From a checkpoint of a small mixture-of-experts model trained on Wikipedia.
Experts: 64 SwiGLU neurons an expert, 4 picks a token, a softmax router.
Training: a variant of SOAP for the experts, 238M tokens.
Below are experts of layer 2 (counted from 0) of a mixture-of-experts language model. Rows are named router (the router's row for the expert) and show model dimensions 40-79. Each number is 500 + 50 x the weight over its row's rms, rounded and kept within 0 to 999. Numbers have three digits each.
After each expert's rows: "mostly gets" lists some tokens that are sent to it at least half of the time. This comes from a sample of Wikipedia text that the model never trained on.

# expert 17
router:418515548498484394518528462566571424439465508475509515475464507482531636382512495525477508571471579425542460496512570497
mostly gets: ".", ",", " and", "\"", ", and", "),"

# expert 13
router:502480444459470518550516558528465481402479552418476492484508419519590441530431574559540518540397459499454552586612522452
mostly gets: " G", " H", " D", " R", " N", " B"

# expert 5
router:521538485439460462534527543511382510527537536400540609514520400444476585608492482481531513497555417466463520517451428488
mostly gets: " for the", " John", " Mar", " All", " National", " American"

# expert 8
router:389474507482470540482474486444493620593466531551432492547451589598539515606495568527473479504593473503556537424389533574
mostly gets: " | ", "1", "3", "2", ", ", "–"

# expert 7
router:531540459471440442521470432458394558433485591508480532471478519487432557471490465510485577481503536544465577526535444577
mostly gets: " |", "\n", "\n\n", "| ", ") |", "=="

# expert 4
router:491403544494503526487506624563480494509543417557597574500487449526469494581565509461536492615589562422478536464462453487
mostly gets: " a", " in the", " to the", " of the", " the", "'s"

# expert 1
router:438469496572417525578548478433492455451560555466444489457494562519576499460494454515543490443477502518534532579547590518
mostly gets: "ib", "ran", "ou", "od", "oun", "rib"

# expert 10
router:483542535474538555562485445391495474441501494599477442448472409499433506560512508480429488394508540510452545508549448516
mostly gets: " L", " G", " N", " H", " S", " P"

# expert 12
router:490427548393429448473482493498473553559472500379496441501517550495524524518583493473499544504478426474558554458548549397
mostly gets: "is", " his", "us", " an", " a", "irc"

# expert 21
router:522476488505449487519551395514555504486445604518581505502582438431497473540443594583447519477498463506507464465432430488
mostly gets: " Al", " al", " le", " As", " For", " After"

# expert 0
router:472572455516557501419526534536555497517517474434526491581474513464393464479415441510559553486490402488506407527539529496
mostly gets: "ton", "ock", "ley", "son", "010", "020"

# expert 6
router:579468583479499486483540582476522431534389518512472516442496597479468456523510532458497532434445440518521429444526509479
mostly gets: "ke", " medal", "lect", "ack", "et", "ne"

# expert 3
router:494471476552461562423425555482484557516560574591484416491499536482512351376425505477542488530478471575449472541506493508
mostly gets: " species", "ata", " found", "ria", "ala", "ia"

# expert 14
router:499535484589516535557488523525456582560481504529519405517485425472535547499546485515562463420503578555520488545464508555
mostly gets: " film", "%", " season", " United States", "% |", "}"

# expert 18
router:449474501563548434483406512491511533512489438485481550416495550489475490476533478556514542444493524487530501518528495466
mostly gets: " \"", "\"", " film", "\" (", " In", " | \""

# expert 16
router:496467502493486521521532492445499472378532468472491461599481515546544449450486472426435460459528534564483520371485465557
mostly gets: "ik", "ai", "ah", "ang", "ov", "ig"

# expert 22
router:566536424589521538473496525563550572530582496584544490561475592501528589514493544432499398554516586482513447468546527496
mostly gets: "als", "ment", "ed", "ress", "ction", "its"

# expert 19
router:400528407495513534571505508569523456513479454599497563475577420436457489553543478532493485552500468471481547484452463479
mostly gets: ")", " was", " is", ", and", " that", "),"

# expert 15
router:673549572494638462493452485520500491546524437432507466534514498539495506522500460507524415474536490470507435467391484525
mostly gets: "ity", " film", "ations", "ment", "ics", "ters"

# expert 9
router:475568556596456522494471445541466549491490405532537510541544482559487460462452452473551483545511453513526416545580500394
mostly gets: " (", " in ", " in", " of the", " at", " in the"

# expert 11
router:541555499407514526507450493426527459523475490539541515401480427529468486520549529503418531511457555503432587537458449488
mostly gets: " m", " st", " l", " h", " t", " f"

# expert 23
router:476451504432472417463561443429415462566429526508439492542541483435541394577485480549598527548511424558446432481404533444
mostly gets: "|  |", "′", " (born ", "^{", " play", "- •"

# expert 20
router:480439489470509486441527490440570456438478405443486528428485530540564558442523480473406490418413508541516477548596566496
mostly gets: " b", " ch", "b", " sc", " h", "sp"

# expert 2
router:553504473433553562511609483498566468533532563438468595526467514484427564503551558504472513559504472444571571496426450532
mostly gets: " was", " also", " not", " have", " later", " then"